Below are experts of layer 5 (counted from 0) of a mixture-of-experts language model. Rows are named gate (a neuron's input weights, with its number), up (a neuron's input weights, with its number) and show model dimensions 128-191. Each number is 128 + 32 x the weight over its row's rms, rounded and kept within 0 to 255. Numbers have three digits each.
Before each expert's rows: "gets" lists some tokens that make up at least twice as much of what it gets as of all text. This comes from a sample of Wikipedia text that the model never trained on. Tokens count by the router's weight.

# expert 97
gets: "s ", "'", "a ", "e ", "en ", "y "
gate0:099131119146109093106128092097110160068134071146158116080143175153100080098155112121166091121101134092142072090156111092126099162128039135202140117145126136134104114099149112193124121152121130
up0:121070131166151112168089148115125119084178155140118153080141125129136168033074094083174126066074143117135111127217141120152071129115098134120202103117130115135077094126095142164131123073114108
gate1:090153215074136154124140159092111144115090066110156158115137146145170070136105061130113117127142116178173109140095163143124242155121112107186135123114129177135101090147155158092137113144151148
up1:079129104120150197097103143142092150082156143110190167176163145079121086109196119139132140078146122146101123165084153107143102098141109145144083146081136205068121070161093161136108114112131164
gate2:120099199142138134071159152148114091124138118120174135139136141167166095182155173144088096166102151136197133187122159047174174130157116067110132184133127139127225126132130086111102130123130117
up2:141174098121105143111103105102133095106068155082079117140180131081135123086134134086108105122154081136128143141094113105110127097101197113114189137114112081091099128148171180131154061095132146
gate3:157174112146178097114104134171148116100146109200084144150111132124065104092077132103147103146096086104153117166108159093122129116165131120164151113206138062105128149104101118143142110075120153
up3:169121133141129148157113108121141173169135121097165146082129058131100074125116095128120110065130141138183135060092113105133113140095143115092107173064129083076120079125109113112156139162108160
gate4:131109092162082109136141125080135153104089120150104214175138137077089159112145092120129145129161095122129140147123179079128135101139092125120148101142089192119082126190134109094130194125117145
up4:211130090101148161111095171133112144056127088122134138128114185123095163174136172076172173132125144158109125096116138171104105122103153131134090101193121118105183212057092151112149121102129096

# expert 11
gets: "- ", "Total ", " ", "W", "D", "P"
gate0:163135112144077129114132142106160171091141182081134178119098123176150161134144117096041067193150121155141135081104142150131182115146123086106184154117114149112151105103120166072121113066124107
up0:100142136098113108170166153136229062118150111190167060134116117122110132174152151121189101171119150110127099136111082155168182176095107096137147111137093112167151121125139089109138084149136155
gate1:116081097127170065100131154110166173111201098112153119117151068119119137182104084168133137159143138056121125122109134130146150136107172124117103187110137140113151124131111151100101144093103182
up1:181110139137181193131137123119175143097218175168181134069148197166125099162138112096117105111144101150115144098126132154171097087080119117106152140121122130169156172171125124080095147118118164
gate2:153126140186153109099080170095098097091163165128147170115063141101153079137106096103167109121128106133116106200096131170141122097105135109162118171129133119154112133136164150111109112130088158
up2:102118145134092113132109111165134078151161184174113172133185112135150155133146115145169146121069129146126155149189143131077115102149149176117093162124145108119086098070136148182157146176102193
gate3:146165126119175124098142105116158119089152167172172129049106091046143191136168079120120158171208110138170141208117096166147174140123162148115139092123091135142133079137146116091114148063146085
up3:076205097143074093139165148119115124157117143100114193212132110150145117078134093180172104128091201123145115140132159125164131131129113173145150104119128084130094121052169149152127138178118126
gate4:119115143102104141194101105139129075143160145130123074139127158157157168153088170112160105186108141173077141062118108108112149148199108088081146088110142129106125086113071122123134125164062122
up4:088095100117119140064202116167088217158108127075172189146111127142106072128172163144111109143102117161151110154098135129088176145148135144131133162155081107128146111170105136110121171126190142

# expert 41
gets: "qu", "t", "b", "tr", "pro", "p"
gate0:081139235136097145094175144088114134144153146162051154143100140108126120123109094157115171059147143157144140079094156078104093138143116121142105170114106080047139127142116098099177142140136094
up0:128168165076091089112149092142163140102141184137054145111121132155123152111115102151087116095148164124098114122116116144128114095117140164141072145180104135074091076128100100135164124179109139
gate1:083138139132166167108181126195106139085146097112189168131137148104115122109188119145179115119197147105109107117141127192154174201142122109102146148153082117138061104152139124102090107117126116
up1:128161064149137143142132099171150106132183111121196099085112150150154155108112085080124132104060158102101093131080139144094170121125124113080121131128160141100159099137148124114111150165105155
gate2:133183118112120123141071124170146111134128138128126052130162114121132125106107105128094115163143190092154052092126112072186118183089107146170174146161188119118097070091082161110115070098152094
up2:098103118133098099115150139088097088135168130097095160130119126105151118166179095120117136111054130092083166129129142111130165226082112109115141097125129081177142115116173101106165155152106116
gate3:143105119121129119118167075142110142136114102096139108152139099150086107165099130090152130174137130141136198000092129161133095109176133149206112155174083092103131170154082125139130143112075152
up3:111171158137166154177147137094149148113134093163178115116135155162216123152080084112090127126156138151199117090142102110180143170111095138119150083097171130086135083189114112110077122124171128
gate4:109105139098102099177117170087114174095111120117177141125075139175100087129155100086059114193119109116076128168105175136070114067207132108138172114117112114182096119119121130119137108187133129
up4:185166143161104098094084122084144113140115118109073059088116180151188230126053172101173093150115142158158118192180073118120131119103168131072153096078055125115095156174139074180119162130127109

# expert 154
gets: "er", "ment", "ion", "ter", "tor", "ist"
gate0:134114114095163181140140198165071124121151126120164111142098109131214086148103108140126158081176085153139080155139122152134096139120176055130091174113090177106157115113096175154086175080090160
up0:106156174129168148152139113143184204127084163114118144031132119153168137113072118147111110118125114088136136145168113115126085153131120102215137128164195136125116127105098073178153082173175133
gate1:157127161149110136108172094151098135162141129147124130133104104111175134089128198108040100110122163107075125145134109128173111089062084116128109103130105173153099158081139066115147110119154113
up1:115112142154130192093151143137169058092179132096141097152137044161163121128170157085117141163133157100137186134136095134083152098122157132111128103125090133181156118151104076108127109143111095
gate2:156111157093118106110128121162142169158112171159145144062134117122140147098104121119126148152109067121157139116105131085113099133065147134173154110121130119138103082150165121113104106072069153
up2:100108144160093109081158086167155078112168098197119121125066121123126137141125115153128132146141128126161175127167129126113191105149172120110122126139192185123151131090084152142150145085138164
gate3:146165119119166149183180144107128119147107110103225130137135122108175118170091097089129122089099130142102169093103139137087100132124125125114156076171122162130147156192160128144134166148191098
up3:151099140100141194107165123149094159136155093134171149111108118109124066146195122044130149118199114083239137105110128147229130132110118145113101115084179124137078118126118115146160136110142157
gate4:142129134196199159165095141107116113189144155125128137164115197122112183119130130104102120103101144147121110155139201175143130110114062154106102147128098146102131141166125155191107133145125096
up4:079204149134077138171110145122130164114170123158095158134076118184141189119103116047068118082111178136118130138114154158177162114102088175168122170105101148115100117111087158133155202130121090

# expert 229
gets: "and ", ", ", "or ", "& ", "; ", "but "
gate0:105125138113086171255180124155118149165126117157202086076158163078159136122119149103137159182148146138130178071097119157105099115135147078169182138113129097153107163150116121162122131123096101
up0:159155068137146193154139147192090119160158074148107127163088157134140150163149165125183122143126145105126158073159112114134116125111126147138123120089170116126080120105107088086124154131109090
gate1:171103115135111113083105092143151125121136139151153133159139150147126110124138126158166186166092079120197060095136134085153130121195154101081179095126145134085128139185163144113167138091125142
up1:110145102086131126112119170145123148122166117119138079142134153148144148082108070149130080089100111082121134133086127177112082163141142128132126091105172174143088141103170092091158158094129101
gate2:122123137113097135123119083106151097130119093146159098146159155044106110090177090103134169119160082148156176148201138145126119115100117111084118093147128144146192106143106100160189031082173139
up2:110166122112147133125098157105123175092168106145173102097138155100095128100142078055190123144155116136113145097097140146130129183158130095105138117109162149108157129097072090164142145085150182
gate3:108154134092058129088095121093052126098158125164174153166094142163106156114121163048081091124054099132130151164171121165149146162091142090158165089124110146152117148097121128141158158123072149
up3:105090158144120118104092058098201125171142102073085133122136110126165156162152105149121174098123144172126126086076138069150110144153104098093095144138118097137096081159122139181127060149127138
gate4:146143090153104140131152156117174189097128146105186126163096123163130119142117101117134147118080185143190126150122101159160172106114093115141125080174122189111131174147149077138145163137141173
up4:162106107142113115151099135103123179114156110115140139170140139150086056124099153091142175183102125096133137155143152101125101128137079128160178093142166140146111162164164115152120111174132105

# expert 226
gets: ", ", "), ", "and ", "\", ", "(", "; "
gate0:174169154132137139172072139140125160113106150144139150120170112139132130112108135176063151140113124088138100086122137136100138067101167202180076162173106158120147124125159085150142126159194125
up0:114138173156138157128138086129064096116094167121116162109106160089127109145158129113109170162108131148134107077106127132073098124154122153105103120111150141169161131123155181108128149094167181
gate1:099165069108134092086157131161111102076133131107091143107097190086121111109138098195139122157121135148122089142086167149085158094164137137128047129120124125135141145145140069145063141133123115
up1:169108118137122237099094135153134131147110124123138064114168128183185136099076167094151183152155132149175139118046155105173109199096148119150156116146124088189125097121111139106125115131152135
gate2:138147078132108159163086144135175131088115072189104138072144127131131118093085083148129170103115139102139112132139174127142146126172111095140069114134091144147091120192202096084105069124098100
up2:174062118099189087103126142133161106150107072077139106129092071155107125118143159164072150145134091123109110132135132160124137076114120140132106166132151165125133132124108158158173158130113144
gate3:099124149141131126181102149139108118136138166069105154115104138099113187139089106142080112152137100133198212077126087157166092101118134158113149158124131182177062105062114137172149113117067146
up3:121181116138144157177111119136129167145157145097130160169127187096164095055137133177133122125191117106123197129078100148087114117099149143118186105075136134132127129094112145160143177143095137
gate4:106196149127151161049082024100146154085150143093135119194124115112156111172129119142100151177122119131184139118123042032150144139135161179106143168140073164135138101139098125140139121134143070
up4:122122132075116124172128100147145148183091174149066110095107076152152120175108136100134128107103073128191149126081116130108136127119105155129139136152120125159182126095125097113139178134122132

# expert 206
gets: "a", "i", "e", "an", ",", "ar"
gate0:068139163144149092128100129156133138139173120141158154189103123106136135060140210161208072173141098162110123078101155103143143167208142134157114150074168128104162116092111084125120124159134140
up0:104112174134119114189157123086118094136153154124166082169161115112124147111161088128173099079142139136143173112161118056158159172116119127133174135162152122134194133129123104135107136195125129
gate1:082160116162098138091098136117102105151114130088160148089112153131154186119172174093092074096099101126088183177145054144139118165169150089103183107115096195203106171104132141139158172129145157
up1:149130123142111148162138138126123132070154051129160135157117074105176164135071155095144131137148104148149139174083159084193143126150097103141083154130140107075111114155130125052120134101148114
gate2:126018122092133098135087098146124148109089127115108101105163121097077084121181075140109156139133116135147097115123145091157132130120106137129121188187111144200163137121060097158112142094118140
up2:113122113069140080094115048167122112109151125070141134171149122099105135134127107115168091132080102161121075119116181099161186129122144219124120127122143052114138118167120107170124106126115089
gate3:128154134171068132049086107104162165157180140148104200138167131150128103134116136110112144120168140048127189153178136110158122124120115164107160123187120189146130099113098120105134157076129124
up3:112154107144141114100090131054124123115037133182147088111183099176112145173124136120129104151250139164128067177101074132108176125061157062122163093163166137152120125114121100126129115093140123
gate4:142181145124161053159136090149174111130217125090096137157110150106136111179145105189110134145097149073169140128072123100168100138153134170161105110138143149106180167130102116150113146057136145
up4:164082103160176105105114148115025081122099136149138159112135187122158148078125144106125122177089092107104147159085109130098136128121153094061143150131146102120110142107149150080155129158087143

# expert 158
gets: "| ", "ate ", "otes ", " ", "% ", "did"
gate0:087104139115130165132078083142062128111114170075083162105136117121143216091055153072097141113083167099130132138180136061119107174161121139160070111069072132110142160223130120107119099028134089
up0:138124114174085095078147091132121138107177123109148115148137108141168097143141092189146169144177116087107119130109119195061114145130099136092147098168092133183095171170141147111189130140127137
gate1:067142075112128144189112116098136164139130113092104103151119107139115119142107208155155050220139062110149084070104149128178142166136150159177111099116084060126168053066159177156098114062114130
up1:113091101095147169126163145125115178123112115133103099092042113097160136098120155121127122159126069108120086083104073090137128118128147117151084132118125130167113163015121137152060171131113085
gate2:111096183158086126117202057147132154153118133133182131088109104104156171186150125152165151105087180104121123049174091103147162106143104072094108096113129086085133108107142134142058126148032116
up2:189152178090134146143124103121139075170206169137169151092130148165114148126186126095105110078089060155132144171175133151181110100103114158161099131141117121124154121152125135161098059093125162
gate3:154127131108152119200133143111090118082118151058196165093132108074105127116075129130098139088153192057148161102138162150150140126149123116161142067103060105170092127126148127150170040107139089
up3:137083169176158134164148131095126139168139166133140152082131111099074135080152134114167167142116187134097068130071163174112163132076177101184143105124159052119176106111124145126126115146116090
gate4:140141107179098172101098176155135148122115132119166084141092129094160110070147129132131113157110086133145118120086110089112148147143124099100110125130127091132104164116141098115162099147074108
up4:162082120111125112107088118085153076164140092122187077164107149117123134153154140142127214099091148106146131115128142153114086145184152144109172119148176121130114105195117178144179200119177129

# expert 144
gets: "- ", "\n", "• ", "Coun", "Co", "by"
gate0:153098141069182111100068161161109060120164077152169158122134079103145143165115133092123131132120163088158131126088163067154117213151150091097147158133132117101089196123067160124113073074113099
up0:142127136064088099174145149110131180060102157111074081148123153061167122060123116134165107145126119123120120124124135136131144104136123123113125076123087162116193120183189115146126115087132157
gate1:153133168187097153147063102117217110122144133159134095122178042110170115144123148049146157131132138157098120136160156144185115122067118134101135146174148181110068107150087167107172133145121114
up1:134074114109055168122161183144113099188106110143118117119112117045115145118156129131142110127096141164171171098134124144075147132132116134140143096182056122120114153097149120119086154169151146
gate2:131190103091159136158115094130138140182126087105165090108120102130158149105119116121153094144141153191181081155111108107111141157125134157115172127136153148126149141140115121125156152115086132
up2:140119171132107138097123172139142098144113151150144155111131106056154106179099095125075160182142112143151184109145142122115110175163114038132123111102127164148122096087168097108145109102178162
gate3:091168154154156164103164149126135088189136097162108155124137145164124175178127115161146134064147113101118133116143152111090188149129129130146190141147138081140187125146141102140149119087078125
up3:085180142158133103203137067147116087147116142122083119121147000135177163085084118141089098123123164160133104158142159148125095096091142088146115113147095147134126111098085170122093137113164088
gate4:156142101156112111147118070118088169128103128100184106182167141136104111166091037129155111166162091096156136111117121091123139154145116153055145229146139120130123086118132115090168123122122081
up4:136089156115134206134127171118160145104159141115162169140193120194126124104112119138060105152138130089116165068119163098153085076099131162079128151148123168113133158064106062098151118143110115

# expert 1
gets: "i", "in", "on", "e", "ot", "y"
gate0:143105152130112140084121162083083217149152134127115159093065173113054126154128125094150183080111165146169137099092125141132147139139132130129117148178109106183094115083160157129125181129150128
up0:152158090181157091123125111142175144117186110148125139140136109079135109174073126101156163099153104092117083210090137104114160098165098109149140131164092162104143160052094129139142104084131134
gate1:153169097191127115149154144089175157176089125086119101134128164110151089095159133162122158076129113129099167100162104105122099134180111098144130148167125124203162053180055159140127170093112132
up1:137098101105096167171119173165145163075110115167077098111136177126137107123149119203057084176146103167121063166111123152156147169149110174156098125113158147093133148126154097092110161149132141
gate2:136140114085171166161149140083094131144110135130162082159137162148111095104181092127132118161128089106130161098085132150148154109109196111137114102139129112131120158111079143133171127142072160
up2:141115156119145131141096156171137163116074121098149138150127171101194089094113034151117107125152119047182130144135087131141164144065081133144125114182111153129125156128118124154162188093178127
gate3:094077156180076069131142155126142146081181147111146101146155107103172126131088090166099135144158139155123129161096112140074104130138155087119102179112128212129081133180205130122092105135133123
up3:128130141150118145164130138095139170059140107186154121126105102034147159206111122145071080119106130122128142167125139087130134120186156117150056145205140120091066114100179105103123096138157110
gate4:195097170108131098087140049103200051138138160145112185100141122142140084111104112199092187179200126081128123130168149174145158102111145150138137107152128152107140150121171084094173160089081163
up4:094154141153139060205100119103119070123110116116152108096196109096064108128103073095139146160149145157183153135112124128137110186083117146097099134107107100096116151111090122159141093132144139

# expert 250
gets: "h", "b", "\n", "c", "H", "s"
gate0:135107166091191135125101098098143154096158125149129133082166143138142129077093136137144140201066120140157142073097134120104141107110111188146145140140202095196136030113169148147150157102159118
up0:173141157107138149156149088087111145150159114048147100074119139124146126125111101113123153162108091147164126046094137152118143120094089170107103060149176135174125094144142119129093131149172050
gate1:216145126155105171150087073182130105174104122093175123137147112115066155155138146137099145146150087140130155095102140132152120135077131104109124142106181134106191169091059130145177138102147082
up1:085168150194106150102075111153098115071144108149097141138109098150065133112171093190125117077111126117127151130155130129144141127124131124192105101164079124153135124152133132115153160063138158
gate2:105069162146088148125115078110122108130120110107141181076125092128135072138197127141094092082134134107134130100151104125208147169082112109170094163148068116178119063108096153123127132107162115
up2:129118129169115140143099091097149132072061076111094111092149119155147124128085111092123119081076158167147154118134076171180159112136051086120089143143132152197142154105162128116111162096151095
gate3:118077151150194100126158148132133165100192145112175117099151068109131105175077128038121098146135112089229111105146105116115105146070151082123172136181153154091139167110127129110139115098113125
up3:111165158107130143140144140108168149114146125157137125202131107108043136109093128153127140129147143088150099096155129123081139145099159116100111141113146111140090131150127082157181106128112093
gate4:110167072207092094157150089163122128105092162136160098100065127060075172144063109115127101149097083166118107082095143094133103127122153185161172139126150142122141148040178130080168133121130119
up4:148124132105157128136144125166129088128072175128123151190188125107142093132121184103132117111130102117126082166181147162141106144131111078142104135126124123139088110155070104112079130161123169

# expert 117
gets: "d", "t", "z", "s", "ing", "n"
gate0:168127142111175174113154150125097130112102163111093167111135153127091158075136126125102124121105080141149090117126133117156113214174133173126142131158190065157118075149081119057141129132128131
up0:100051128122083122128118114174129091146083131139136092153161143133151168103177117104204121173149111098125137178125098190104124183173137091082105120151153089020115082158184114153087130110135132
gate1:079086147201129106082163137133144153138116120119105167112062104121138147192150107171155148122038071159136111170142147112127141228127120175102155133159125156169096139085110148113156100158072119
up1:099133138113189079151123150178122044041047114166135134135055050126132144144115145196130116169122117119204099121098119079078127191102138096114162115135128087113064146118107070129085112134069124
gate2:158146060148144106118125143157127063143137115088124141077152126150179124123148099075078180074154170111141120141085130093127133066134164088138166142147135107118143068044063143077128084101082128
up2:120074166110124119108110160180122189111102089161102097140155190106143096116125080137215118200152167110188143110163117093128143202109129109153160117088119143154120151165150096163112072072141096
gate3:045167131090136120172086157148140131173221156089122078137113145163110083127183104083137170085052111130146184104138147090125135045138176223108144137070165122110153123116137112156109186088143132
up3:163114198146097101131127168066090101080105116072155152131090111132112116158136084156107128121138134161154196195105163067147116131163165141204159143105067140103125085162102088115103187140095117
gate4:077124165106127138148060141116094111174198138057188115151138092112107111145109142117146128135088113158084150084090096142119133200150106089222080098109146146178056101128150056168129093122128115
up4:128129169119076118168130157120119058082123133117139159132135096094153078101104123110104104084080159165130158085063182127114140101097083137155148159130160126130083157130176136155160137141139095

# expert 111
gets: "| ", "; ", "N", "/ ", "V", "|---|---|---|---"
gate0:109131157090151159176109131115129091140137151100110106146125058056063144144103099132165087087091142151120146103076147107194127149065118047124108135133098138140168121115137106103131131153142100
up0:136160137110110145117174159093178163141128128097097136099159145131134132131184109163158070148078170183116036067134050168125120123070223117167173060136150114180130149138170145120131077157138063
gate1:136160145127107127133187112115132155147157135124074171134104102117127127112114116079189154087102121119184128175143098112115121119139140107142132140118078137092183138126163155118075106137105106
up1:147101157108116143095173141051054143102141142117123131167139051131130148101098107120146167095123142129110109188056109102181122124145149096131086159113094145073165132078117131097041085100142123
gate2:157071157127084094120147124153152190092058156121083136130124186093156115140173165064138121086106121161076130041079128148040151118098152106115083110194167145201073127114125176110165132143143085
up2:125174113147204144159092132193111208133122227169195140145129112140111122090127065122184118166123135135159133113184160137134107071142159141069150109103125098088172142120170120139152119110136173
gate3:101159144186123164091130166063136166168075152138153135177098164074085178144190090035143112122130108118071116142124132112155057111184073102161145181174119150122102144116152096156121088118153150
up3:155112124121110101139113152169155153130189127115095132087133194099157150069105157113134153109164141138149196118153100164082132155109122159165173072124149153106195072155099176184140139140149066
gate4:181073158093097174166153120128067186129158200118119162191155131069109107137126108130143149222109153116110195165145140145113123106134106143096116150122101142142105084147152143162140134132089161
up4:118145107126149100096169093137114081094125102118101124169194117100180159095173107148225133163128140116116133188058068149123131159136171130069109123114140159086121118124116118097119141102123086

# expert 92
gets: "C", "A", "B", "F", "M", "V"
gate0:120144091086127096100175132166066117137126065140087160103142147117127140116119143156054153151124094116124097066150102112080183118125135120144083128108172123176148127090206141151150173074170129
up0:161100099132123190168151081177159158145122112116125103102142129136124173084139118130078135115087133144061123102043147116141113151135140106172108080145192166098109129154132130170127132188175100
gate1:154163082164151179111124150186145134102083109119099123118079167108084104137083117072101140169119092079106130105148120147122163146135171132169127132125148127112099117121201154123143093184125077
up1:137156117165112088133105157125119109081154165158057177137090188142120145162142152116138105127163157107091157120080126123148140122053131182112156131108180146127162127142163157052125077148138127
gate2:163154136164097117112112128157131157086092089111150114141093133163090144145092108178144174136103168149144056159126154091158160158120111135150062169113121135067150122147181092150093130186163119
up2:107110121094108120103142160159079133141126172152107146097102106195132131131198126137075115107099132161098174149148145134147126104080141083065110090137114071165120111102067129047136133085110134
gate3:137154134139130162146076121132147171076111142115098108135108093146081110118197159072109150127104130078112148128104155049150144124114085148115144133152091155107170208095129114149088130153130110
up3:191079170195138124137181144080160172129120059113135165152108109079161155086163158083110039126166130084112138130118176095141126092138140109106090119118145138110164079091115135154126163135130176
gate4:082148118124131134146086153164127163122101192064141105194166114139100134075093121149153160123125100131126169132116120083097088142133091099106150120161156127110078112084177092146135056116097109
up4:179139153188158120115157090112132162118141141180110133091092100139147147114187057096102102060120168149127054158110079172168162129141106115156110076150086093134117208136055191129141104128113163

# expert 231
gets: "| ", " ", "Party ", "Total ", "Team ", "otes "
gate0:107093069103117156131086125160151106131122102145136137155155106107135155133118103095086117120099171165134075072188101118087186144121170058143116100181110104105128108125146131146178147221072138
up0:129163171126143104079136133106093140119097134129147032174141152167118068122134105163094104146170162094164193127118157114177081123155175170119094117122148225141111141112141111132102136137122110
gate1:124101130091094146117198079089156168069124094095159138159129054144123121116137066106128139152092167087128178138171176127102146102182096078172135149111065160141112109106157138170130125103138132
up1:156104107127141131142127153080118168114165078181132120204115155208132132149143141187151125156096137173140117134127083168133061154112122145096151100116085120117153113160112129147125119163121160
gate2:108170160161138123193167135134098137155108168113152138139139174101185072128121124155131158152114155145164115100132118129109195116137130090106182123169154127169115121043139088182075104142126155
up2:155092171107136093102126163170163124106175162120183095133154066151106166049135150114191182097171107089145123168121149142075108105068120192141067158127114140126126063112144179100085120114109120
gate3:096084158137092082123172123143144133143127138091138149146136081060123143128088104121107129110064134131122123104143157120086159165112135123173115107147097136095104107126088075152121115214137138
up3:113151073105151126171130097064109165177094111151152125146115174160086146102086092098105095145148137147142211112150132095161136156166124112181110149095142182137148109187150176112053131112144129
gate4:101128132131088142128098089123124135160097140116096167124109092138143112130184107114138130191113137153150120164088115089140166104182144123157143151063070138220095113083118148149149136126060124
up4:159125164114139173139154094115142131118139122122143125104129177110159172107134175095059130146137139150172154098169118112111128113109161104106122104121054146108099126105129165122142096164149136

# expert 211
gets: "E", "National ", "F", "C", "B", "A"
gate0:133112110118152163165094082091063123082103136119123140147129083124147119089076124126201152121161101202156100137149119135151156139101174081089109176137129150091099143163144115128101088142121149
up0:168162127113179141119160115182121099186122080169133116129152109099059087157118133134093098139093127143092070116197120148123152158173087102145156173115142169128130175151149080159099135130098121
gate1:115116146100166160127092169105158129124139091140127164164128140076147141062133109140137125126139077147043110122128127139123063122148165126121149133152087128138111101152147125145116131138193123
up1:168145152109117079154153165122165090094138132138147226150118140174107124088142151150104123204189136124137187141170178076149115195166064132147151022088113215163169152088121168154145139158138115
gate2:106164060143145213120118090112091167013168151139146128143139132142167130136173123083108129106114140175126199077099154119102106126106133123124090149170102116066139108112144104118138216130186084
up2:085117116132135160095084157080127133168118109082122104113148149135093154135119158207168162121199127116107062119138060122133081131124118196135169143121094103108106137140124124088067067091054150
gate3:091107114144179120132162165131124116146151137124104120151157152111142152158088087164139113100157104124154105096134102130147097119123139051145074188140132109139163135130074183175136185155058081
up3:115123138168161108120092108108126128121071103138110091092085147157116126147197143097175107118130132165090171134140136134129167163142104155110189101157123096097150080135200085099108095093189148
gate4:098117146167059170140165130119120070100104116097150171109202098128137140087110117094192084101084118086139138108098113112143091101119075129142084100126115121131177125130115164112154100188075101
up4:176190163107166091150138145033091080153212130164095103165118100171155106125124180162049124107123116158131123148145158155140148165103140172162160114143077109088164118164144119130126096094135197

# expert 110
gets: "tion", "ul", "al", "ic", "tic", "t"
gate0:164095141188117150092108111063161158039111188182137158111083099082150162124130102131157129152111105185105115109102121103094167166054131121141148132145116128113127139110117151138121078204091050
up0:154091117122164154085127108155128148191138102137192107137151138117125147140181139129153163129143146143127118079082129148060127137142172095157124150130114121101110135151164149146089110149183154
gate1:103204107117135107109149128138072076150135092219113101109143168129107129117132150101146081074186098163095153150171101141093131078158143143083118156187095153128174108138091139121082109121139110
up1:145110120113137145158109081164138119059146148163138150112133156153129137194188120160123169141136126119087162126124176163137135078118139147113087100171095129113089092088055162130160150170128165
gate2:126123135143116122123079132101137129133139072119155131074166142071117167162156154132141030079147143123151138117112105138154063140064138092096102130143160128132131076114171126094124216080165195
up2:103123139123093076128146134106100057159174141142139123121126187115130074068118120063114112127122127162160161139100089139143155048147118113133086097117106122133146076164149197081180144105158129
gate3:123082120144175117230067134120132166110049148102131111185157105118139172158137070122143094133145121126131105112131140144138070101143145176215116149155120143082115129168108133111183149113153130
up3:148125152114167199092155126105165089128083127100146131125124098133068146195094147150155110059132155123115127111149053135133080106132097128155086217134152095091078066126137111108157095136161151
gate4:188076076059147118136172133111072163144126154045105109084101094119139116143155123135136121131107105174165126117087107077131126093125099100130104099136169111119147141119098188084094144119122105
up4:116179139125147116124112123177196058097162065124146122131186120122122155148151085141124059114105115130085192121166168163129165125170107110164071152177116165115137097147111091135160095140139169